config.toml
num_hidden_layers = 11
hidden_size = 256
experts_per_token = 2
moe_layers = [0, 1, 2, 3, 4, 5, 6, 7, 8, 9, 10]
vocab_size = 2048
tie_word_embeddings = true
Below are experts of layer 4 (counted from 0) of a mixture-of-experts language model. Rows are named up (a neuron's input weights, with its number), down (a neuron's output weights, with its number) and show model dimensions 0-255. Each number is 128 + 24 x the weight over its row's rms, rounded and kept within 0 to 255.
Before each expert's rows: a language model's description of what the expert responds to. This comes from a sample of Wikipedia text that the model never trained on.

# expert 13
It responds to: Thousands commas, zeros, minus signs and digit pieces inside numeric table cells and statistics, as in 3,986 and 32,205, plus currency symbols.
up0 [144 153 135 120 118 118 107 171 130 132 112  94 134 107 140 170 115  83 142 116 131 161 136 106 114  91 123 105 129  85 133  94 109 104  79 147  93 135 104 107 141  79 116 147 147 113 120 151 107 118  94 142 167 124 120  94 120 160 108 143  78 140 124 154 138 127 104 116 152 100  99  93 139 138 144  92 106 120 183 135 118 158  81 145 149 125 138 120 168 141 112 118 176 130 177 162 112 147 112 142 163 178 156 178 119 202 113 121  92 116 102 146 135 104  95 107 110 105 153 126 135 142 140 159 115 132 144  92 118 119 126 112 130 131 136 143 198 148 141  81 135 111 103 137 133 142 130 122 126 112 104 135 124 152  78 118 112 131 110 168 137  58 129 138 123 106 153 140 134 115 112 113 140 106 147 127 169 102 173 130 142 144 137 147 119 169 132 109  99 165 117 134 137  99 122 136 125 120 184 123 127 143 114 111 144 111 121 105 117 123  62 127 118 100 145 156 148 135 145 128 129 122 148 179 142 133 125 112 129 128 111 103  94 132 174 156 113 133 147 156 124 131 157 124 113 172 137 148 134  99 109 165 118 140 132 178]
down0 [114 100 114 109 156  91 123  87 110  77  93 135 107 127 154 134 168 131 107 109  90 118 110 122  93 127 111 103 165 151 107  98 133 130 144 120 132 108 162 136 101 160 105 111 114 117 114 147 137  94 121 159 137 150 138 150 144 129  78 118 113  72 194 140 126 134 107  97 127 156 151  96 144 138 118 124 145 160 115 167 135  96 187 123 134 172 155 144 138 115 130 150 104 146 144 122 130 140 116 176 114 186 161 163 134 108 135 135 107 159 150 144 143 113 152 142 111 134 151 116 141 169 137 143 152 106 160 131 148 105 114 107 153 101  98 178 148 101 216 148  81  91 145 117 151 131  85 104 123 112 132 116 139  86 168 163 167 104 144 115 131 104 109 131 130 153 122  98 130 155 133 110 123 120 137 128 158 157 136 109 119  92  89 160 114 106 111 151 117 142 138 122 119  76 158 127 123 149  75 117 130  96 123 123 123 108 121 120 111  83 141 148 131 153 169 140 107 122 164 124 144 150 124 139 149 103 133 128 104 133 133 131 106  79 117 140 127 156 130 147 122 145 147  75 159 124 103 114 171 151 118 153 133 123 125 126]

# expert 22
It responds to: Capitalized or lowercase consonant-vowel syllables opening a word or name, such as Su-ch, Na-than, La-bel, fa-iled, se-ssion.
up0 [103 124 134 151 127 108 128  92 155 154 155 172  97 126 134 146 123 120 108 147 169  99 149 130 152 115 139 155 136 164 125 112 118 159  87 151 126  99 104 154 107 160 104 147 166  96  99 106 110 120 106 134 140 106  72 120 113 119  95 125 153 160 130 145  79 116 153  87 122 149 125 122 148 104 164 102 118  95 121  96  89 155 109  79 148 121 148 154 135 154 163 142 140 156 117 142 114 116 130 168 130 150 146 152  89 100 163 140 108 115 119 140  94 139 161 125 152 146 130 117 153 117 137 114 131  79 151  99 107 132 105 105 148  67 163 138 144 148 159 134 115 174 131 117 151 116 107 148 110 155 152 101 143 111 138 107 132 119 146 128 119 177 109 134 141 121 154 134  86 131 113 126 105 103 155 141 133 151 130 159  88 147 109 122 124 128 107 126  90 106 135 106 135 125 162  76 149 121 129 139 158 124 106 155  73 135 154 149 176 128 120 137  99  93 160  61 133 121 152 112 160  68 129 164 160 135 120  98 155 164 136 107 140 145 118 102 123 168 107 133 116 161  76 146 135 151 129 109 135 118 100 144 167  90 120 131]
down0 [143 123 138 148 104  93 139 166 147 152 160 104 103 135 134 127 145 204 113  90 150  86 144 107 169 130 117 104 137 107 131 106 123 138 103 120 110 103 141 129 131 154 114 179 109 136 167 141 121 144 170  89  94  88 104 155 154 147 143  88 103 145 130 145 101 133 149 116 114 170 111 100 135 153 128 171 119 117 136 165 117 161  89 111  94 153 120  93 112 123 133 157 140 138  97  93 105 145 160 159 140 157 127 149 125 117 125  63 150 152 155 124 148 127 151 143 153 114 143 108 134  97  83 152 174 157 107 100 147 134 162 115 139 107 132 123 119 105 109  93 144 107 141 137 142 130 126 134 104 101 132 166 141 124 149 125 116 116 167  90 113 171 158 136 147 142  96 127 115 121 120 124 160 127 108 119 157 124 123 152 135 112 134 116 122 122 121 129 158 139 123 103 119 111 161 117 141 116 101 131 141 138 167 131 131 133 132 132  92 110 130  94 167 139 115 116 182 103 102 180 121 148 124 124  99 118 134  65 118 135 140  87 113 168 138  85  86 120 150 112 126 152 144  88 144 109  96  95  72 165 165  92 154 123 130  79]

# expert 26
It responds to: Capitalized first pieces of proper names and foreign words after a space, such as Ro in Roma, De in Defries, I in ISBN.
up0 [142 125  84 127 107 128 141 154 104 123 123 153 134 148 102 159 116 101 103  99 126 122 118 169 147 182 148 138 154  95 123 172 115 140  91 130 146 136 159 158 115 152 108 116 139 159 111 115 150 119 126 151 163 168 137 120  55 130 133 119 118 100 151 121 106 110 141 121 114 163 133 108  88 146  97 123 121 165 151 142 129 146 143 127 108  90 149 127 115  93 141 135  98  92 148 144 140 109 110 118 146 116 152 125 164  84 119 150  99 140 113 109  92 165 146 116 140 132 182  96 106 203 107 119 156 156  96 164 134 125 110 106 139 140 114 133 111 119 118 123 139 134  71 120 134 131 117 116 118 127 121 113 145 164 104 162 111 217 121 136 126  93 136 142 144 133 120 150 122 139 140 108 142 101 111 141  71 114 140 172 102 140 167 110 141 145 104 112 125 182 146 101 110 112 123  84 121 103 107  98  98 135 122  94 121 113 180 114 134 133 128 150 153 111 158 138 117 113 179 129 140 132 163 159  95 154 133 139 131 158 136 138 146  89 121 129 139 140 135 146 163 109 134 112  82 125 183 134 137 166 169 136  90 107 139 128]
down0 [134 209 144 156 111 146 131 161 149 128 139 138 158 147 121 140  64 147  92 164 123 166 135 149 157 119 155  90 140 144  98 109 125 122 104 157  89 161 131 131 147 119 107 142 127 158 122 144 135 120 110 138 136 132 158 122 128 172 160 124 144 101 153 148 177 123 150 163 156 157 139 153  91 151 105 144 135 144 133 118 137 109 160 155 105  97 134 115 130 153 144 161 139 123 174 117 115 163 150 144 109 115  90 163 141  99 111 120 141  96 107 140 112 161 135 113 131 154 134 123 127 134 158 163  97 154 115 140 114 102 144 136 142 141 183 144  94 152 115 122 111 131  99 100 114 133 120 154 155 143 120 129  94 109 144 146  54 134 156 173 104 127 135 141 185 143 166 145 139 112 104  94 131  99 101 127 126  77 111  90 126 125 143 101 118 134 106 145 151 152 141 109 108 120 127 150 115 133 115 157 116 123 116 130 152 120 188  97 120 113 130 129 136 127  90  92 127 129 116 157 107 139 173 126 135 156  91 116  70 136 155 142 133  70  99 102 142 126 108 155 130  96 171 126 147 173 104 160 151 146  87 101 127 102 137 122]

# expert 39
It responds to: Short consonant-plus-vowel syllables inside or starting names and foreign words, such as lo, ba, co, ho, Bo, as in Dolorosa or Sharbat.
up0 [152 115 121 131 145 146 146 113 117 110 121 183 108 138  74 143  94 130  64 165 154 157 131 137 130 122 130 128 157 179 109 126 170 101 125 121  89 134 130  87 125 151 100 149 105 170 112 129 170 106 136 154 121 153 115 154 105 104 110 132 156 151 134 113 132 150 143 142 148 115  97 143 158 164 150 127 118  91 136 176 112 107 136 155 102 128 134 138 122 145  98 142 112 146  98 160 140 116  87 138 113 115 112 121  86  90 130 147 128 113 135 126  93  85 143 124 111 119 138 150 134 140 103 156 103 124 153 138 157 142 105 134 105 103  94 126 127 158 174 157 172 114 110 112 124 104 103 149 113 163 166 132 130 138  78 112  86  95 123 150 135 143  81 137 166 122 130 171 137  78 160 128 150 108 129  91 121  96 109 130 117 117 125 123 119 105  98 152 144 127 128 132 149 135 153 105 148 139  99  98 162 168 146 104 140  94 127  67 114 195 127  80 131 119 133 127  99 129 148 140 133 132 130 137 129 146 126 124 120 142 119 187 109 132 102 161 120 112 101 134 153 141 110 103 105 101 133 151 162 180 177 145 145 165 166 100]
down0 [156 116 154 166  84 164 158 119 163 104 105 125 136  70 115 135 167  98 104 149 129 107 102 126  80 102 129 167 134 164 122 123 144 137 124 137 147 135  84 169 115 131 132  93 118 136 118 159 172 130 130 152 110 133 107 114 132 114 100 112 106 137 104 123 116 169 135  79 138 134 104 113 117 144 124  56 156 129 134 141 126 118 124 125  98 122 153 165 115 169 121 105 101 140 116 144 125 158 132 116 140  88 112 124 130 140 161 146  95 154 123 119 141 104 139 129 146 184 165 114 161 112 146 115 122  60 149 133 144 122 108 113 123 135 101 110 103 109 143 151 161 134 116 135 144 151  96  91 159  90 140 129  93 109 141 119  67 144  95 133 126 156 132 137 164 125 185 119 143 125  95 170 123 117  80 114 175 101 182 150 127  91 109  89 107 139 136 141 121 130 163 152 105 148 115 110 126 114  67  96 105 141 128 100 142 128 132  82 124 136  97 154 140 142 138  93 105 146  90 141 106 160  97 165 127 124 137 124 120 148 133 154 146 115 171 144 111 145 117 134 131 111 156 128 112 154 106 130 114 125 104 144 122 128 124  67]

# expert 37
It responds to: Opening parentheses after names or terms, as in Drake (pictured or (born 1943), and small numbers before dates or counts.
up0 [120 104 105 133 124 145 157 159 113 105 145 119 156 132  92 109 127  97  92  96 121 121 125 129  99  73 157 165  89 142 136 184 111 101 169 164 121 155 118 167 113 117 130 130 143 118 131 127 136  97 108 172 107 125 114  90 145 158 148 118  97 159 119 145 115 200 146 142 122 114 147 116 124  84 103 108  82 117 102 153  89 119 133 126 128 119  78 150  88 139 129 151 140 151  93 181 105  86 114 137 105 102 109 116 142 147  98 158 102 147 141 152 129 140 110 132 127 133 131 112 113 120 128 121 136  95 147 124 132 147 133 125 129 134 135 131 112 135 115 140 131 136 120 108 113 156 124 127 113 168 103  92 132 157 127 134 119 123 101 135  91 154 160 150 119 100 121 125 145 121 122  82 143 154 103 137 106 135  93 127 129 122 138 150 113 124 168 137 125 125 106 106 114 106  99 129 130 164  68 114 191 126 114  96 104 125 175 120 168 144 145 189 102 141 140 111 149 157  96 103 121 110 145 139 133  55 119 135 133 115 122 100 144 120 146 136  64 118 167 143 126 141  98 164 120  98 109 145  95 155 160 142 113  56 137  99]
down0 [173 137 122 120 108 164  88 141 106 126 116  97 172 123 136 136 138 148 136 150 143 163 191  94  83  85 151 117 101 148 137 133 145  95 116 127  84 175 163 153 125 103  81 117 167 117 101  93 167 114 138 131 116  70 134 132 127  91 108  81 119 128  90 148  99 108 124 146 139 127 145 121 140 128  93 117 119 108  94 131 100 112 120 139 166  91 165 132 133 150 124 115 110  79 111 126 115 132 113  89 132 127 127 125 110 111 128 114 113 139 108 113 120 115 131 100 138 154 128 126  89 100  87  98  75 121 126 153  91 132 140 140 102 131 134 161 124 130 122  98  82 144  71 122 138 167 115  85 130 154 130 126 132 116 128 127  72 129  96 162 130 146 147 110  94 119 141 136 121 144 146  97 140 103 117 139 165 162 124 138 143  93 110 116 136  94 165 119 122 174 159 164 106 151 139 150 119 110 127 140 125 128 131  99 133 136 106 129 118 129 108 160 162  87 159 128 115 154 141 145  98 120 135 137 161 104 145 110 109 157 156 110  92 128 141 108  91 178 143 149 120 185 160 144 110 134 159 166 145 111 155 137 131 139  91  86]

# expert 20
It responds to: Pipe separators between cells in sports rosters, election polls and stats tables, usually after a name or number; also some verbs like was, wrote.
up1 [145 143 115 131 116 133 131 119 169 133 125 140 143 133 120 133 131 133 125 126 135 117 116 114 114 135 130 131 130  73 160 169 158 105 118 166 116 187 101 135 101 132 160 153 145 121 137 102 102 165 160 115 114 143 138 143 155 161 153 104 134 136 109 138 185 116 163 109 140 149 117 168 173 142 120 105 132 142 113 195 109  98 118 135 105  92 118 125 131 109 172 131 170 100 149 140 141 141 136 157  98 124  94 160 121 115 124 126 107 125 113  87 112  85 182 162 108 148 176 178 175 114 170 152  91 188 127 153 102  94 132 115 102  94 110 172 114 134 135 142 125 112  82 160 139 154 113 139 103 131  89 127 151 129 140 143 141 102 124 170 139  78 158 127 116 135  90 148 104 178 101 114  94 110 118 146 101 120 146 121 158 119 133 134 116 122 122 113 117 115  91 132 111 138 116  99 100 145  73 101 140 159 117 128 143 154 161 100  98 127 116 145  95 100 110 144 130 116 156 132 104 131 109  90 106 117 122 137  80 144 115 137 125 165 154 126 154 142 135 118 149  91  96 151 127 108  86 119 123  74  94 135 124 130 114 143]
down1 [124 101 124 172 141 136 172 156 134 156 159 130 153 124 118 143 131 152 140  98 124 156 127 112 145 102 105 136 127  99 144 131 128 162 175 124 120 100 143 110 157 138 170 134 163  95 134 152 138 123 119 102 104 146 158 154 145 109 169 136 142  83 117 115 153 169 155  92 114 152 105 116 169 102 138 126 152 148  92 138 150 126 130 121 124 117  82 112 116 143 118 132 125 151 109 135  72 168 146  89 143 123  88 180 100 130 146 140 105  98 158 100 161 148 128 122 111 116 107 177 121 116 118 139 140 125 130 131 127 150 149 117 101 151 180 144  99 120  56 163 101 151 176 149 109 113 117 131 133  69 138 126 139 149 137  97 141 148 133 112 109 121 132 126 123  89 121 147 163 108 157  63 118 141 111 131  85  66 132 142 158 119 157 113 103 147 113 114 104 104 130  89 132 100 132 119 123 165  88 104 135 101 116 134 120 104  97 171 110 140 166 113 102 181 142 114 129 103  93 117 138 120 106 151 131 137 146 127 107 113 162 159 142 119 122  65 138 131 154 139 140 113 160 129 160 122 137 160  77 143 114 135 129 107 116 105]

# expert 51
It responds to: Colons after field labels in infobox-style lists, like Reign: or Tenure:, plus year starts 19, 18, dates, dashes and table pipes.
up1 [124 149 188 140 135 126 114 125 157 146 153 167 119  88 129 108 139 140 121 112 106 122 135 163 126 129 164 112  89 135 129 150 109  86 135 112 124 116  87 145 161 165 117 170 134  87 187 130 141 115 158  79 132 142  95 120 184  99 126 133 121 121 108 163 148  81 140 128 143 138  94 169 173 140 144 152  72 111 116 158 150 170  90 119 162 146  74 135 130  81 122 135 107 127 104 130 139 129  92  95 143 126 101 130 132 130 121 163 138  83 141 128 146 122 138 129 129 100 108 123 161 151 141 140 113 142 121 107 134 126 121 149 136 144 110 143 119 129 125  80 137 133 110  72 157 176  99 119 155 105 148 121 123 158 126 131 109 136 128 130 128 141 107 102 117 141 132 184  98  93 123 119 158 120 138 139 102  81 156 131 138 134  95 147 121 135 137 119 108 141 140 126 124  96 141 114 132  88 114 118 107 135  91 131 104 113 169 157 134 144 118 143 149 131 146 172 161  94 154 120  81 162 139 117 185 116 134 128 149 109 128 120 126 154 118 152 175 174 137 192 118 126 105 146 129 148 149  86 113  92 159  79 132 119 122 131]
down1 [143 127 111 120 129 158 158 132 124 128 125 133 128 134  87 120 129 124 151 147 119 141 115 133 139 124  97 139 125 129  97 123 109 124 145  84 115 168 127 121 122  54  99 126  94 116 110  97 111 159 170 124 124 139 137  86 120 171 130 149 104 158 108 122 106 119 152 110 114 150 103  98 143  95 105 127 129  63 122  97 136 124 134 119 143 137 177 135 115 136 170 132 133 132 126 130 135 100 123 138 117 128 115 190 152 125 122 131 112 187 124 115 148 128 140 140 116  94 112 157 112 146 117 137 116 162 132 174 116 160  95 152 102 165 117 150 124 123 135 134 111 133 144 105 107 131 129 118 128 130 106 132 153 156 163 142 152 150 124 154 122 120 109 150 155  97 106 123 193 121 168  98 121 113  95 117 122 159 136 131 123 140 114  95  90 110 120 131 142 159 172 104 163  89 143 105  99 168 141 111 122 110 134 103 131  98  85 125 127 106 159 136 124 148 118  80 149 149 117 118  50 145 115  67 184 154 132 138 137  44 116 137 131 126  89 126 115 108 154  97 132  82 123 104 158 137 170 113 150 172 116 114 109 166 129  91]

# expert 16
It responds to: Pipe separators between cells in wiki tables of numbers, votes and sports stats, plus separator rows like ---|---|---.
up1 [105 165 148 124 144 147 107 135 105 108 178 123  93 111 146 151 179 139 134 146 113 119 130 141 142  98 129 178 114 120 132 108 108 126 108 118  89 113 112 111 115 129 123 125 109 129 139 124 108 136 115 141 116 137 178 106 134 138 157 162 131 121 169 146 117 113 170 135 107 135 138 125 123  49 124 143 124 121 139 130 144  80  94 145 104 153 142 139  97  77 131 122 146 168  99  91 104 134 118 129 113 145 154 109 136  96 178 180  93 138 140 165 147 116 101 147 127 150 118 146 126 135 150 143 109  88  91 209 156 121 115 134 111  97 121  90 117 147  51 114 145 108 146 121 109 135 127 146  94 108 138 122 131 111 121 137 114 117 116 122 154 110 114 138 141 147 125  93 150 113 111 116 119 165 154 174 144 153 157 100 123 140 116 120 144 103 116 163 141 177 137 113  41 134 131 109 143 159 117 102 110 134 119 117 130 112 103 147 157 110 131 129 145 130 112 139 136 110 110 184 116 103 109 145 157 135 123 127  94  80 140 125 130 161 110 142 191 140 141 141 100 142 111 120  96 112 121 116 140 150 117 156  62 138  89 134]
down1 [138 115 130 142 122 130  99 103 124 113 129 123 134 133  86 120  64 124 126  87  99 163 125 132 138 115 162 118 163 138 178 141 167 118 108 134 171 139  90 159 100 104 170 114 145 126 142 151 122 132 115 156 182 102 136 100 101 119 121 152 120  82 127 119 175 144 150 118 132  81 120 107 113 192 140 129  94 121  90 111 168 151 102 110 142 127 141 105 120 108 161 116  95 111 122 149 124 131 172 116 137 132 135 139 114  78 124 101 138 123  96  99 116 136 130  76 143 103 130  99 137  88 104 115 139 114 136 159 120 107 102  87 129 103 134 118 136 123 162 171 190 138 106 140 156 114 150  92 124 122 158 110 139 131 119  69 127 132  93 155 133  87 104 104 133 100 122 111 158 121  88 144 134 109 132 131 120  53 137 142 140 126 117 108 142 121 125 123  85 144 132 111 155  96 148 102 131 124 132 124  85  79 102 175 146 157 121  74 113 110 110 124 110 137 164 128 154 141 158 142 120 160 112  96 128  75 111 142 110 127 150 123 156 140  94 135 143 111  92 121 188 132 126 108 141 129 143 127 151 131 153 116 132 119 124 105]

# expert 44
It responds to: Second or middle syllable pieces of words and place names after a first piece, such as con in Brecon, en in Loenga, Re and Un prefixes.
up0 [132 127 142 131 157 135  76 134 104 151  88 136 184 101 146 126 125 135 137 142 165 128 177 142 142 127 140 152 118  88 136 152 147 142 100 171 105 161 129 124  90 172  76 114 104 108 167 148  87 139 127 139 113 141 117 135 136 146  85 143 140 153 123 111 129 145 128 141 121 103 102  91 145  99 117 200 125 101 115 121 146 164  72 148  84 119 160 137 142 136 108  93 114 138 145  91  98 113 132 122 133 104 131 134  93 179 144  68 124 149 124 110 149 108 138 154  99 142 142 160 152 135 123  91 104 187 147 135 160 119 112 131  88 115  97 158 131 150 190 172 114 142 127 132 139 120 128 149 118 138 130 125 110  98 139 120 102 134 111 144 163 140  92 128 128 151 130 109 126 118 118 162  97 107 108 138  96 149  89 129 129 162 127 101 115 111 139 153 103 112 134 122 142 102 124 109 156 129 179 154 114 116 104 117 114 142  91 106 130 136 105 136 150 114 164  95 125  67 155 148 145 128  97 145  98 101 137 148 101 114  95 137  74 134 114 186 117 121 148 127 141 103 108 115 126 174 149 117 120 103 149 120 111 108 148 138]
down0 [ 80 103 143 166 151 127 107 141 120 152 138 121 154 107 127  97 105 141 117 107 119 127 150  63 167 123 123 124 139  97 157 162 159 143 154 150 128 175 160 131  98 131 119  99 164 101 109 140 156 154  98 108 146 101 136 154 125  87 145 137 182 124 160 153 100 173 158 138 163 156 118  98 103 121 130 175 102 132 117 114 141 156  89 100  88 101 179 119 130 129 164 150 118 118 163 124 133  90 149  94 129 107  74 147 115 164 127 108 123 128 158 118 100 154  67 140 161 115 111 174 141 145 109 113 121 118 140 132 154 129 137 134 110 163 140 122 117 139 141 132 117 134 122 117 124 117 107 102  92 134 146 149 122  87 123 163 185 121 133 127 147 148 117 149 136 139 122 166 152 137  98 135 153 101 120 115 107 114  92 127  55 102 136  96 126 165 165 134 124 116 130 124 132 120 147  89 117 124 154 127 117 165 120 129 158 104 115 140 150  84 133 151 109 118 116 154 102 136 130  84 127 124 159 102  67  99 164  71 119 116 110 122 150 131 131 167 116 145 156 104 133 122 168 117 130 151 139 118 141 120 158 113 125 167 139 131]